Experts of a small language model.
Training: a variant of Muon for the experts, 575M tokens.
Below are experts of layer 4 (counted from 0) of a mixture-of-experts language model. Rows are named router (the router's row for the expert), gate (a neuron's input weights, with its number), up (a neuron's input weights, with its number), down (a neuron's output weights, with its number) and show model dimensions 64-127. Each number is 128 + 32 x the weight over its row's rms, rounded and kept within 0 to 255. Numbers have three digits each.
Before each expert's rows: "gets" lists some tokens that make up at least twice as much of what it gets as of all text. This comes from a sample of Wikipedia text that the model never trained on. Tokens count by the router's weight.

# expert 7
gets: "i", "o", " he", "c", "e", "ri"
router:099142093175147203123125118156143168139135093094143130104129102118155113182120102159156184130107079160043098183104068110123073080168103154111091115112140148079090152071178118142111121071159073
gate0:144174138149084133166144086128144175180161136132119140198101139130132166131148129213134160168134116132122077076076171175116114145139163118107099133113106096103126174137161168156156116137129107
up0:083077118159178165076128142144130146106133147153158088161103112169131125096104108179180156116098116115141063073096140098131111120139189105137169117098169126116193121146081131210145088100145093
down0:125079184133129119128116117144154158150132134109180120134076185109161136100147094142102163110165149138128091104117141095158134161117181145120134149164112158113102119167176148193212125167180210
gate1:088128055129140102135209117130098118105069091127179102085145124102089153206093104153117119168099135170119087104153143138106176084171107148133103109145173120124184144130089100136120119100132156
up1:190126139151155111144120145138188129158125136094123124147147127096171142069154112130097112082102123097164180153128123126093141094149144154163136137200146088152101080130108215147128164088129050
down1:144113174153098145154087183083095098099128147157177125171123196088113160170131137137113116141123114113148142123137155128095117149140142123069174165154127129150079133114127100171169148155116133
gate2:120198087124107181124138111137077175144099186169142101160119129140145158140146148162160141141051094114111178132126133159107179182125126132125118180191166164149056129051075133089107169121109106
up2:145135167105102119153121072141113117131123126098187115145080066067134170110148164116115082164138154148141129133128064086125126130175125082128116189174074111127190087148169104132112132134135123
down2:112157092103120058108127181091142199169138065116114090111166118159147115118138110134093108090139130130169150122104071114136128143106118119125153087121165115139142104169092180105143119161141137
gate3:085127099112101113180153146170081138162148126163151112078124098154147119131177104108059125095137112095096062169115166107117165163166152116123113159193174114128152108049165117172150039101137130
up3:166170088136177090082170106075107124100141144105130148087141109138074120176166126154118159082139088117111165064125134195169134130112117144108127141080132148041143095127128138098158107108162144
down3:126156191103122105187098132103128117178103094140134128099151171094137160193094163122174130114097082117106010103114157141115150130152129184111189087163136108184184152114142098132184080154157120
gate4:140106103106153129136122117144180140163093154056118107113104143151062117065108112160103151114079127185121071139104091132139110116166167130119130140164118137095124127121106105140197112065070128
up4:133083135160111117111177143055143126149107103133165115184117146107129163160110141120157121080070160102125126090061141146087122157160144120090121171174109127146140108136128137156135143122021131
down4:122122104170124162152074100107140122148066034113149120154134154122140113131079142091081152150171111127131128123121129101045148143217112099149050196107084093070112165126176080115094124082111130
gate5:098139130071106123175123101109149121082150189090198123168130117059149126079175115095099073092097131151204112144127149136200163112156155099097113122166153164129144087082097142117154090124143120
up5:146126075148150149100161147166151157146129098163149104144097107187115109096113193115117091131108144124110133096050127151164145105102146125144124189116157180125101133092107128126110120129026201
down5:165150144129090172152140179120193164161122112123093102141167125142145160117078131102157125161124120129114082119146098104140196096109129131156126199134168106113164151158117116066131088155066200
gate6:159109121138111118113128190092160131070057092165150069059123095146130142131093124140086126135156127120078186122123108083107104154186090141104116120115060132140135173176175180099133136093118086
up6:127134116176141143122161164102086173112137177096153154064104106108132185091109140164161166185120128107102127121081189079166104098122098125142120161119099137126098032199073144092090118092119161
down6:124169135088160120159126117079133160087123119162163096072129102089142156140116056089173132177113125127153155093108076119145130143098126137125130177164155167117149146138141124129123120082112160
gate7:092075152094152099129136165122164131183147080094164091119197097086150113152102072099159141095145129166046108131103060137125096154119153089152082148190165153136098142093126180149074135152134162
up7:096174105015132152085129135091092148169164089123118102135151114157124110144092116148134132133117132108128124123091099129092185018125129119106112166137116093125130133125102153165182143099088084
down7:102111119135137189073145125074119181145129091157185121101098128109115196130139089136117124160171089119130160120096145113137055061078121134113122202082088137093126092132149149153100159144097068
gate8:110134115128130093163089126137119081118128124052161196114163149159180141171136128140076161113232119118117158115112148096163189099140143170166151108174132200080148137100138119188143105135148128
up8:160198105155104070124148101089126150157158102144126130161126123132134197137118085029168134127143056086128076100115089127137146129092123122131108110086174114170140079169178123158143116166111116
down8:100116127076114151128073169087105155128123127144118086070142156119080128117136084144162100112134115153122119100114137165178189119156174120146153117136123148097161146173108156132097091089086116
gate9:100116121089129170138099094151066169131134175089120155145146141087136094137172130098091134131140109153115142189102120147085165095162123066083131114156112110162133146126144150134111167071141139
up9:109050166115132166111152133110109132141100148156130144151135200096173087092124203155102168135133150132134085149078067152115150107131221108090111161138079129132172225121121134104158139155071168
down9:079148167058127165083092133148093150075180143121122119084163155178114145121149132154099175177138116137180162144133065149098082084124166078123113107132141109156166147081160097142165133139099080
gate10:083142142125117077127164104116138100122170122118132140114133070153160125125123121170174144136095089163138147163185099130097105163191114143098101093150171167132067143143121132095089098131078117
up10:174156176074174097200116121127106102113127107132108161134161135146106141127068127085183141126114180084101134166157123087133105129127124102087100121131131185100117092097125134148093172106105148
down10:134140085123163138120160134170192109108105157172107125091123100141131084204170140114123134124106155142175147108119099128142041120173157166159129126075158184098101104146095145130115132129130096
gate11:115146073155160157174174096129135111179075098127157152096146153071162059128155133075127122174127110133166105136091143113140175105141146156112126133102039111074069098089161103128121105114156119
up11:125109097160118175104127142163178138182160154093154138093206079155173193102127117163108097045112117127193118126127151113161124143142098080186093123112116142164155174135183172080127079163149152
down11:092135057109103139078139126181153115147104114080170119084141163137130073116143100140102127122113152116161086106114152038112123160145168042147060118170089135165153124164134140134157123108131070
gate12:111114097125172115140144138145108091119100085129078128170124078111137117117150163124093124147126078141074167080179129137123151101100081169122120120123166187149175205145215079133115111092134084
up12:127151116149127149140105124140114115081094153108094126132137098074087102080166180106132145083133153147111157112098123117088090059136069100118139136134086084129125124142094142097070091093162153
down12:103117108132144109094136125097167091092154159134163079074146064148132116148132114119172130122099139127132141173068075191185118182107145127171143148147150104112128152202092133172149135185134149
gate13:119081129102093140121076147117106104146156107121121119104139132113148161128099090078157101142170112051094165165129093123075140076192107134111119081157091067105122109075132107204109118130156100
up13:123151141112092091127119113136193142092144115111100131096160101172123120150131099143140067182129139115129122148138121150122158122166159114143171051130017126132028095189135147163056088171165093
down13:112087118118166078109162106139102041127132140117115142178144124112099147123096114109155125104131118123125197138139098128098113141156130131141115148104075137127092145128075105206122110136089161
gate14:102137160163117136203120138140191125158149123110164176135100158117102171136102081138175159135082076170118166103195066152153139164114149100127149130138168162075081123167143152104159088125146155
up14:129101143074146133118122109170113108127161155115093127156140168098080206109136161156101185136142160187110160167147139160110153137155117122146140150178130113151127131160127170151170150109087141
down14:097100110122183144113111198204103088118158098148160105062100158206147148100129106134126119184093097128145139164143087116132158071144125145157109186128140169101108094163118133125056154109115107
gate15:100089115137091178165068159156155130120094091166119120172126156112220089118152154113122121129175137156122090144134130100127125075179074159117087170128126145094102097120119113160126150055120105
up15:128170117093104089144158074146117113112082171099113175102095139142140115084156138130142101143113124181200148139102134133125140122112176152154079212157128165093084148161113136089127088104170126
down15:173103109110099118148077113110126138146145069099129083149134095144200129154136171077110116148183115098138087160170137097104111200107104092117095107092201159136111097095080113144091197156111099
gate16:148108133126085175113163156129087106141138120137173115115088143098144123151176176107128167124134132137135152082103126142148066158098143183151142106133113174178066133144103153129169072104116146
up16:125140118158062137109085097150123130143118175165151157142123149150088126135130107179089105190128146160149052118103118053167142127102093113144083172047108159184143144111126117088181114118104169
down16:108131126056111153105129139158082059158190087175133141135127141150086140117144106123123143151147174107195151105098116059122128105154099060163155161101108144094133091130115131172090109140147083
gate17:095109069122158154134120116109190164116152144109217067129050119097131161110052142161085144057179158171120156124070118123089170084146147126146136163096163112114132117154153105144113133139135089
up17:126148218101066099089105018121082153138156183110116086151168135145096150093146119171153084088084158098128105077142100124135116135151168189136076117081125113115157154117155152112145079143119099
down17:107177098206100125140140096179104077139137149167139068139091148184168132164127136121134163070123188152113115146101065150145157172109124162128119128138112129113123168101133134076144095132136118
gate18:193117116147119157139117169139114191114078136134131099143165148113123098160103220195100064178130156125200088123089166143142178150098149122122157108120105187105111128199165104134141086174141155
up18:136104082168177109129127116159097122182109093108085101095172121145184172145128144175188173205124160122086069144113069063176135133108115142141122079071114124118074136141128146127135125120189176
down18:128105086198127120151143117112131114132111051118113111074191084134146150077123090176163173163136174095099147080168118146170076109111154130121139135130107110130115086109094113104165147070183069
gate19:133135152188149195131118161139158193115128138065127141127128137127116158124183139086087185133148129179082157160129080145111106152117118072100131169134100145120079170121164180146174102118139120
up19:150107060067157102116166125079137170021128119102119140141062123066150099086104128116081170076147109106126122107176098069116121091106091177059119119119102167117151083152140129115174099160112148
down19:116119143141105155112150148139168134115072063100093121097103132118169092098132096138144146140159144174085093158169129131093152008124150114088175159110124118116091120185164093095116143125106143
gate20:143186122163099108184149094186169097121106106156172129138167093131080153170086096142078139107149123189128096140106128165142156087048082113144081118110125101075076147150152131111153067139154099
up20:141115107165109138144143150158115109172076126167129140088090136102192122176126118096123104125096083090107189119103159119140107146162216098065151171191142120155170106075121099138109157175131134
down20:122115193142112151113079169124117123124168136177124113100141082121115147077140137116115152122159111145147129122145091158144175156183161114070166143098110123113150138112113125199152105120120140
gate21:090162163119076177072154088160113176076184195157149129073158078171090069141175133157130157160113146141135120133151158115148135138208130132158181168101105114116125140107117127069161148104132144
up21:078150081186161155146161077117126187068153108097103100131123107114099072128188100130141101153165140118169127186088082070131141114127140102108123114160122130116162191147104074134136113082196128
down21:119153161108179119194159139093144141066076086093102059089111080100093136194123104076095115155095074108150082107090103127116071182075099112098157079152113179150149121168168148112118143127124131

# expert 9
gets: "ri", "ra", "or", "la", "re", "ur"
router:120150076170163138132105144155174062112185135102145141167123128109180120175112143165179134152116120102072166127066112100162086058155116093118117093093104095128153128120166125113120079075119114
gate0:115139155146124142062161096137192071178176106133164061160051135107114072126110171149110126082134148169139125133046142186178179161127108165149111132163121156085114149093157107139124099128120130
up0:095125117048108101088151126134186075113108107211145137180109127140114110139099074201113192109125129072106146070074199149116133109118108168114148089188140113129114085130139160157130112187154098
down0:133122136120063137123157064129117141142081087123128161148080101104143140106096114155137074109111131101152093132133159129170190141117132208092140117195166056135140118099179133150151118121139128
gate1:126130097051147109116139094139135119108138182152156096059175129153159129166112163141089110143094184158118147152150092167115176087156164135138156096100081128158192178127140134070084147058127172
up1:144076107083098132150112188137077073085133172131168130121149171102130126099084136083131174108115109100124139116110128151132111119100187093139088070160169120166108093149143141142127126138089108
down1:120107117130146174117066097124121123104162153074126159159090142104167141127077160082112084157091121130099143183121085065120135115147133108134133124083130140169123123130154133110189183134115128
gate2:170148143145110059089140087063156073114144143132189139116147124132154122153139129099171155114176070144076133120063154101126178075157179086116106109180171114128098153132131166147127128080151140
up2:165160123123121111139110148129158117144156091124144139099127175115056146171100110194096144104153099141136166170171122060122128150097100188123054106168099120159129128108122108070126100083206111
down2:112082137125173043044138122080109143129146127121162085138110176036168165139119158102121145166165135152119173137136116177105138144112188113143106110105194116146105163172146104144147172143109113
gate3:156151125095167121120144139101116089129170105172098085140117098099120188072119116142128192125171174134181147169124091105072099168125116107125165116133078107135085177050132124099133168107126123
up3:119135230106102082098073061182109154137135138132144141124069168137127093178121112168162167141107189079136087125184112119102118182139106074143112119134124136146154198094091153119138115075161102
down3:124131131098126114154128110099153133143151125153172081127186157155118087140054066150144133115174116120131189201178082126118180104155128139035094115103160124113104113112129087064136118136172087
gate4:106120121115204153120089093144180161101057107158129100172119102112138105147131127133177156158135064140160116097148116143168147177153182071138176141162094087140100109138097181136161193182118129
up4:139136149116156167131114149117146099089106081137091068176146143103122116093127126139164111107127037143156139146136083109122146109167138083063130127154149142126140118076117215127160138104099168
down4:141086152111072080109067107145191109128063111181170077135072150054141131128103117170114099150161154133124084057144141140110113139123181139189135109117176118136074191154072154166160176120123150
gate5:108172144112109118134065116130138149101147134129218122158094131130114105158134138124155114144094131120168135132148164189139168088157079108097108039188056134067150048084103079128093173047140102
up5:084104085148140082088183110113157133133098112112121050150157097132135150147132172094172113176142083123162089109059163094165148112107135141106140138102143122151097155164113175134164077163084171
down5:153152117162096122099130131100148146074152118100191099141195153133160106159137098134137125113152057145121144092119101147085202106146101091116172199153159112143106151178133149121152119124108147
gate6:114156125108151174126092091127191131126118121149182135092129126087098147108167108105060180103146094107140130201049096118132179144141146077163132142179118149177139137166084179142113079139187064
up6:147094111119141103255108123088133140131145144098111157066195183057162130088118142106122149035110118111146099133114144135148171095171144129110106107184133115143148094196142156086110148080142117
down6:163171113134121087159078150090091091116165170175130131022135130139143117054160145057132152147131093107151155109131178118122137064095121138129116123110139113127124130161119099151080096110159160
gate7:108110109106186092179156114154188089154120127130136173103168158078119107100106116097176149152142173113065122107101074147154098126101118172092111150097102166145117111082116206154124104142154191
up7:116119107129111047140092168099113144153135115129074156060070117125079129134153137082142177168143115156066101107095149102147130098183118144105109121095126117155114066167099153174096132099136144
down7:171109119145116114125183183125146154037138108163146104160099190116161082138179110156106108214122096127096159087091120149107139098104100072106088168112080142165125081151098165125159149128146152
gate8:148152052113115077155103111147130108124109111109178155168158102153133157185109158138126138121150143138149110076123141155100152103133058151117148060169129112056142122090093183153070140149153174
up8:078137150120115099111151113150143101136169128163140107152148146176176194125101114055172122183062131172185091130105155143129112093110148128108100068081149087146193083118119107189133161080150156
down8:102132176123116139128164150084087157096104123129192109154106173123144131115161083153133186134149107087061151119079148146198160179144124129104113105165134111113119152102132105125141131099141068
gate9:151103124093111150075113060199160122138158138098188098141123155110122144128123159181147121138107062143058157124145085125119156115091132123082135168154089148109122107122138177110048148151106099
up9:158182147125093114107125174144142161175112154136106118125156145137087097148108149134146140105124130098159110120103102145140138149123159034076122154140096179126127137139140211109120121144083147
down9:110198125127152179201184116155144084139164141059200125107220165118108096108115104120111138110169132111111143138090129142169098126179113138112111156118080150140140135143077231176072103106148144
gate10:137105090171116125169084054132100171169149117124199182131156145099163160122171075115135157157114105146101159121133122076120153094198154100123112107140137137142062154125090166148087124089070116
up10:087077109143143146136163137150086150157142143144132079194156144085145107151097111157122162114145154133153085100111131148142073158128170106080183194205126167122097184125099116105122164112112096
down10:132138158156148165077090179155180100067129172124104080152117123170100098134092183178157131148151169123108138098111079192158144085123094096092114105106096127066155101128148116164089119179183125
gate11:162158073189167180135110152145161112143131154113143086155184149102172115134192154106151083134088076119159128105082123094095141156165108044104129143147075134148154187146140134132079125123103136
up11:079176066191149119118099126105169133099135122113147082116148128139138071177178171104130137049138119122174145069073123155110114139136113109184132096099119179150171152180080104103154105143119137
down11:141065117157113157066124082143159122105122172111131132136153109133172081105119196126213173089120131121141100126161167080081115140154162158143086097081169084184160106144147136133128154134107119
gate12:163100094096208186113137134170182144105169130173084110106210174162179116145132092133167094105148146137054148135106136162166108082139168193080105102135097100108111138082163096165154108129150167
up12:120099086103131092105140139106074114125113122121149110139174121080081134118093087125117137149087143135077170110116126114175131134199111131099040143122108057074171131129109154099087086083179089
down12:147089176133196105093079143196111115187114131161111183152110161129092122104126131132155183085163109108150116160155138137165100085137122095200128119092133118152186097095102084112148174121094149
gate13:180155124107148116081111108156102129122115097178145109114079115140158179128109103093121085166199106070180131177122138147140147131148153180185159113080158190147135141135097136148091087112137107
up13:094150111171161111111149090098176127088137038108151146147065140126094175088122120076144149106173109164121142111148096152151120172174088136108139086120044123144125120083062058159111120072127131
down13:152096129143126097137112166140106085104141043154132178103054137092128112160189108143164135172228149152078130117119126109099127112137129128103093115091140160126145136080065087135136140152148091
gate14:132149065152101162149174067196072139124139146080145142125132131123080140135205125137123164155129099114130132129165187139095085113145132096109122108113135102102109140099090134100121121111145216
up14:113124149119099143123143084154130136112118113091072110117096122142128103152093135115095120047097194174125125184148067163118139146179187176079075164056095163088163110098152072097129138135158131
down14:105093120118167114122172074159132093119161066151098070170138088072063115133122139163108170118064139104169112125126182146140134077128122107099080178160143114080222137082115139149109158166114124
gate15:119147126074055056127100106088120050118078197158188149131201149135141149097105117190134155090123096090146143119129160120101188101140137086150127099185122103123140072106132174118140072103155127
up15:144109116149052112228145118129117142120117150156151163106105153127120117083135125153139118129164113125108100168108147084093169131117139174116143087078111112122111105175140150167080086133106179
down15:130151136134104046164105096158103139160164091128098093173114166112156148130155093043083172117162140087156132105077101160091137114100123136145136165156163118121093159148085103153123129069116157
gate16:114146143119155125101138133138073157083070224151141103097176145124115115142108117130129177152136110093118112107143068200076066110121107159103114119176139071137140138135135089167121135123058099
up16:090183155142120149141076171132110188146140102102100131051124124172133151117101126149174129112102160112112108190134129106119140133187084127137166079055090050163146151147070116087112109126168149
down16:127138098142162116071124160156065114167118090114104183144097146187137198115163101123147167165136176082137111138119122073202149072117110106115110110109156154109128139149073177146120143133112122
gate17:113141131119103081113182165168138131100155136056162153148088140141143149152164157144138071112140179016114154126113085153146163149104114112079121065117076161121123105120150160136112037102160126
up17:125087097176129151141101076175169174178078165107118083137140103059133165116173175110093138131114153109206158104169140138196101160102155151145133145177122138147166170128106082091167091112135122
down17:135141135140107134165162093105156102133165151165121107146165138115117211131034147118163136082074138133152114088141108136144150150126156127176102146120121126078175114063109099123104092155112126
gate18:149147127109114141153157105156125190128114157150142092107116169109149144126105189132077056143142135190162090071159125183104146113167202171089154167172081096128088071119118138064185105090123086
up18:124174083133143115119073054140101104143173129121106112120162102126178153168071157189146108150120162138082160109105074097136128110125144169160171149137085124137147110166129155026156111119128174
down18:131101115146151139119123130168113135146120079074107128141114107112161119070093085131153129200104153166051096088104185098136090141103117188170169153152106162174188096160113193077114101119157179
gate19:136160073102064114083148116120091128085077095135131131202154116139085100157165170104109108140191125125065126112120147106105072109188161132184117091126147141137113192103152165175103097136149145
up19:111110139095193137147145086057131086091114128111119117091135169128135185120167100145125085146073169030205078158108126141148178097129138145112182171039124146089105161172120118132123164128147107
down19:160132129102083129137149134138148136121110105132159108096124136222153095153154143143130156124105147120187120154125153057154183148098117094108190138093104158082120122162091082104179148053113091
gate20:143171167097121103172106165158114131105132071153141141104115118151105091135125146149097147114128106160148183163060108100048108085119113162115030152193105148150195114143143112113122110113117166
up20:104127149136134084099099140132122141145130155166103110105053083162144093065119111093181135074141086084110121158153128144137134127155157095045197109102121103159120128103115118152210149126127113
down20:150144139116085172079137114142160103170092155124104118114146099112169109142114143132131176162162138144121103162154074156166162090140133081120133238079083130097143143096113160142127168110119164
gate21:115159122082092141148142057185145087134095197113105158103142149187134118122106135136184163140134174159094160139172132140146107140153148129126093096088161144120168132082095114108107075103100151
up21:152162141165128090144205137104090163181155114133091104105169106113169107089147090108119080142152109071093112104113146106120116086151170118149141169117128157117091191094160087138171141115136147
down21:153093089123108081085121172132092120104165149112147085117103168096099155149061089146119115129163122136140191107076128109140132123073174088107102082115163127112123109097117190160128141128147156

# expert 15
gets: "k", "y", "a", "an", "z", "e"
router:097141119160084185145084219137145099092175107091143143150098119141111113173125153174112134101139100127140166171112072119125105131149100168176132119145114140069113159075165144157094104098109143
gate0:156110100120113221107124142199092113157173146156102139103169116133140090092124136166133192111176111065110147137144071134058113118149110135062143180124143126151166091061117101152134083102180142
up0:131162125139143100162139111142138136129040111125127083180066158111158176168158136143125096160081170164163117146113109164179139138116172146165169125145160139087108151181113162168144112191087133
down0:122109077107146115104142115167172141139163121121145153136088144129129135136129093100136113224147128158130100103098100182145115162190185129142147100165149163089100076148140148133152111140117150
gate1:135118099117169110130134170146132112140099153122162114114145038115146192112120119071133144144129136126136123096118120157075131093065127116187040126058136077111054163136133091082148116073173098
up1:133167124107109109172039145098160091094108098151107133173077099133092117126125103145090160145132138117145131143067108152112129074113146119171148049098117086143156087128157124139120122164093132
down1:100115123120124114139053161140156068082153149102091102165127149106145117099136138102122096137137155106160201103061083139126126158087109114172114099093150104171063101164148155159146133157133112
gate2:127139101078108140097076204130118173112125113116181095213138160141121126125145122155108174143102139108115089135114081135156104100095160168133176163163093173089082138100140146151108157116118061
up2:146174092155122136173112089113161123141166146096139122129155065135115197081131132089172072142122091159136154082125123121069186120156127128117127116082134052114129134116116146160127089159088139
down2:138146119088054139129152180124102175122099137164182078180163165093119142147136112113044150118147105085133172192121101141125062123131161137152197150171107169087135122116169113134075169126154050
gate3:111108083140163154194064167126145143134134095129142180104126111097115073138128134199128186095145182123118108119127045126114141128117086158135200093181143122137164137075186136150147137092083072
up3:185182167118138169146119091118048103113183172134110102116133137077189117152132094082132123123156111153123102120140165188108084163135067121119123119087167108137074157100131128110124111127211126
down3:108145162078144123134090142145193165200156088170143112075135118144117136129116121147132137084147174106208147140074045133090146068120126160109115163155136113110091134039110111136131141123081095
gate4:074110146079153131105199122148138117172121099120109152139126085102154127144127097171154113161087105156120127196113141149070090109173092127121082163140194160045163150146134116145114093151065112
up4:152130069179123136134097129099123142073135188142174135166132126077156153054118144175133140065141098097133164082199127127178137069085122162159131081141127097176136129083134124140153162106129128
down4:166157117133128136128116073140170120108162140099095113105105124071094111085142134112093155154150176082134174142160125128125149135147162126065144155143108107189142122075151088136115157142133154
gate5:151136118093132076119172147075169193161157153129165185197145112131114143108096111069126154120069086142134114137135165157183205158159097118095072134185163083145134126110112110094124132113134129
up5:121124155191087117078181107170151172151081141133163111174139122167124154124142121125145174166117167137143091098093160111060141097098113073155149170159129169116119074117117126145089081117121184
down5:130113142153131111092141138121187167136122089135159088175132108153095068096106089077130110148148096120172096155083124123074186117113113119191160171142100167113123100129092140122111082119102192
gate6:092122111089121153104186102125113152137070095126094123087101125166104108138077157134119089141174106195154103124089154085117161142115116124137164108103167156102143079127131151106136140129196101
up6:099138125145193076135125141136103096167136144081099151037091107081127138129118060110139124118185182145104090133184121117155078119070071085161095107125086122100099125083126100101214162157149130
down6:097134104147126109179141118116124097143105192112125153076141152126136131135170092145164174160110182093185131159172117100103076044102137099125084120114069125132087110115100154089117138077178065
gate7:184096141195103135161071194100143079157157104140129129111169164069166106089121132129090116141087069173139093100121117127159174140190132129119119090168145072135127118125071112122151118116128132
up7:115113086128063124109095173111133146104060101156137194083128149142123188125122128102105195124149102221156195100115155127082095127178055091105117092110152098132170074161120097132130098124096122
down7:154151115156106126059110164045093134129092145078073119171051141155099150162142153124128115092070171145098155176156143150120083147127044100066045158154096138113134091170176118063131122114127087
gate8:114127102129058093205170135119099144107115125089187174198164076171083160179128080159131106121137112114102115116103169114107157152198084154129155090156109101087134085145071164128152093152088084
up8:133148129145094119088115151143095134146125105146103117159171144106098106110100132082138087156098122156190122105156080109134174099079128153143157146116145178137113075119110133206156109087147126
down8:105080114104107124125191210106121148064167150125112094135164130166153152134150108144174137077124076103131159139118158110165159144180116130107183132149135072093183121134092151164151125146116124
gate9:134171104109127125113174092141133060155096098121185169141142147102074110190137067197153119137108075136158068157098174155127199131147120097093103130087091172126152115106166110094115098095139123
up9:122124126102134121115159147147134122104096141209113138160131111136098138159154123093142182121098063122128096133130160120087144144212101151060110146100137120083159156150147147121128147106087049
down9:108168135061109106164137133176145153154095185129144144154105126099100163167117129146101124130097126126081123130124131065111186172182108117117116107141121126090084111124167032104117081132150101
gate10:090068131099142158139095085122128114092149110175112111110083068096150148120071186174131145174160128119145088110098178140126120158141119099026090082152140088166086160104090168153078106118100139
up10:098112092196157170096130153172130110065189075147136096063088029124176117153136165138115156119149118089103101137106146129118136119150100126062123086141126103079106126087124125122160053128055148
down10:172157198076138112088111140128125105123133146070115132080111173101101168152139143141157082125058129141165158106181086152111139142121090160181097103076149191123094147121128098147133141164142184
gate11:081168101144209163125118117102114144097125115155187113150112148096106130123175142093136112071085100144116116127064092117119127182136169127088108086090067146140200182163119127135125110115105122
up11:149168087180174148145119101121137107050119128165141114150145151098135061172132138128135109050086137144132144091159145187149102141128106181109071092110165131125142153121121112079113123125143147
down11:117120085098140161159120086125206093121114173103187162153118096128154114120114171123133102097132157151118092087151166117109099151102166125147099150097117175142202108147117145114104078139146063
gate12:113079080125090166126171181068107166134127083075131161147112144066108133151123171167145115122098117098110133112121118066171114117099170097117083114134190103132096115109169141144137165122111134
up12:115124085148135111107141159108122155080144074116095166147157137117128116089120143136162145126138127138105107146163145081141190096107093137183159153119136112177165168077141111163153101110145138
down12:150128117056145130073142169119133129099131095174096143106084104149097111105126109110192174144114130107163108080078119178139166129169158198135148085090169053160118130153139174137172174176109114
gate13:071114128099130091144070185106143095126192180097075076128118144158120142148125102090171084165158104128052148178125078115155159142138119177193156144072181143126093129132101147116110156079099123
up13:155127088105131092102117161141108172174128137091085081102101137070089169183157165125127118105171101080099211084109091108159170146131116127119134159106159154061135048190086125112142126175166173
down13:134077101123132129064144161132107080160120174068103084092109101120103162100098110125135191187216104088073143154076102114131188162131091088148106158126194122127149072173129133124150111166199104
gate14:113086140166123144154137128191083158095092181139140150155117144143122159160128116131197109110079137091116094145113142105174140144141100106162160097082169082125131144148135116162154139156155099
up14:153085132125157099166179107076108098097144120106077097106144093130167078128095193174121100133093120126083077096101111122176092139154098174125095117116137114113162183125115103156218146135140093
down14:181096107154154133162153125137073108064119130140116117070136084082107143083092103167137132138117091079127079130104162164166085084140139166176124136160141132142162115161101102115149155119119086
gate15:134119135090108090144112052169143090128109120133191194094157114144190183141169147155081154114133145109122148087106179137181120118127127126087120167107142161080084147081135153143082092118155083
up15:089124099126104069117110112135088124093125102112140189091141078125128109131187097171088096070147128094131138088138176100159148178137127098142121086187167119079099159077111134157147087130107125
down15:136099133208115111144130070207138159151123154141119173200182100123151134081125134122109153176141149138089102158157153104071101104119105103135108144134134127153072122120119128130086157151141173
gate16:117042083078069107097094167096115132143145122097125087109127103100161163164133138154159113151131152109124146140141079153069179097107130115102136133132120116108173167153088151157141145072091143
up16:072160114118074136112068141130114131126157124178133164134179135106128175180107148151157109100067133160112153143165070121113231124118062118070137147159109094121165184159150130147157072112088144
down16:108145086109125136141134153174097102193160048181145096097130121159160154147107067100140117153078169143105212152146114086088120068164169125108116182148145149060170163097124118155125118142133147
gate17:092169146177161153119087180141090111131112112118096133113143134132111140122044085135134133094075109135065141159126095090144189137102089177110101099190123152100101124086090130168150138072172156
up17:126157166119150135130110040090109127115110126080120105140132082133132159114111191135106059114096166119120167145174122150142121094130108176116195134109099164142140170086128121065094097194141144
down17:117162115163085160124135086158087183171106102142123086100086078122113155157182107145151167141114131124196130116118145103102158134126143130146170223135097172150198176154122165102133081153137096
gate18:091162103124133112197100146198133186146124107062141096154171139104178054081068178117093085126126114096134073106108076155153123106093090139120119153095032122123130136124132106094181105138107173
up18:119162048113157175096079099191113127065161063104133112120177153117130115086094133144159132201119145149103063181086143156127142077113147137119117177101124117147154131137108134088065132120092121
down18:161176129132168136115123162203077133134118113076112109169137143091127115090085112124098094152151103071045123161153086111125091145127065090153150128145065125108161068138096113156155091070172190
gate19:125126148104158108146161123098172138087127102177174109121096111068110129137184118103096170170102104112108137111082098132100085137073173184138131085101111152059124097109164133140199044134179116
up19:135196163085149098098166193120101113070131133146178172168145122158179119156103106168112148111134133087086136108102119098122146166131163174109168083146181108153109127145163165127206109144060063
down19:096118116127156116100152121088153100077144111154134119117161123060113110131106114084135171138137073127108149132215131116100077157132120200115153120117084148083083143154164132151163091133178039
gate20:153142162100128139179118183191154078122160088116172147136096129125141131122092160108170164081168123154071168126136056162091135125153100151097050110155084120094158137074150025106082113109141100
up20:092114169158086096147147106064141104130115139100078086163115075155113107111135139096112120123149146132121131180140085126092105181117117183105156188118162150128173131126145115103029134173110098
down20:148127177162094103127083089138113119108106120099096144181130074149181143103126165115178175097131133119092094178164129135168144105097116154112146141158119100110165088175163089159049147188156193
gate21:145184076141079160088150129140124162094157150107150093132139105125105089104123043128114093182092083120168148109137129142090119129149160096123169118125182169123112155129153170099099151155097127
up21:134157126157097115146122086113110159181176178107134150115132153077125133130182144132110134151146134135118222089076131084137184130074182068076108068171122145145080162120087072160137185084180118
down21:102166111160141065095126079117115131119128134129139038119117132105138176177142117147166130083132149117121170100122108103119150131068191106099109039199106150180103132128150130137143186114163197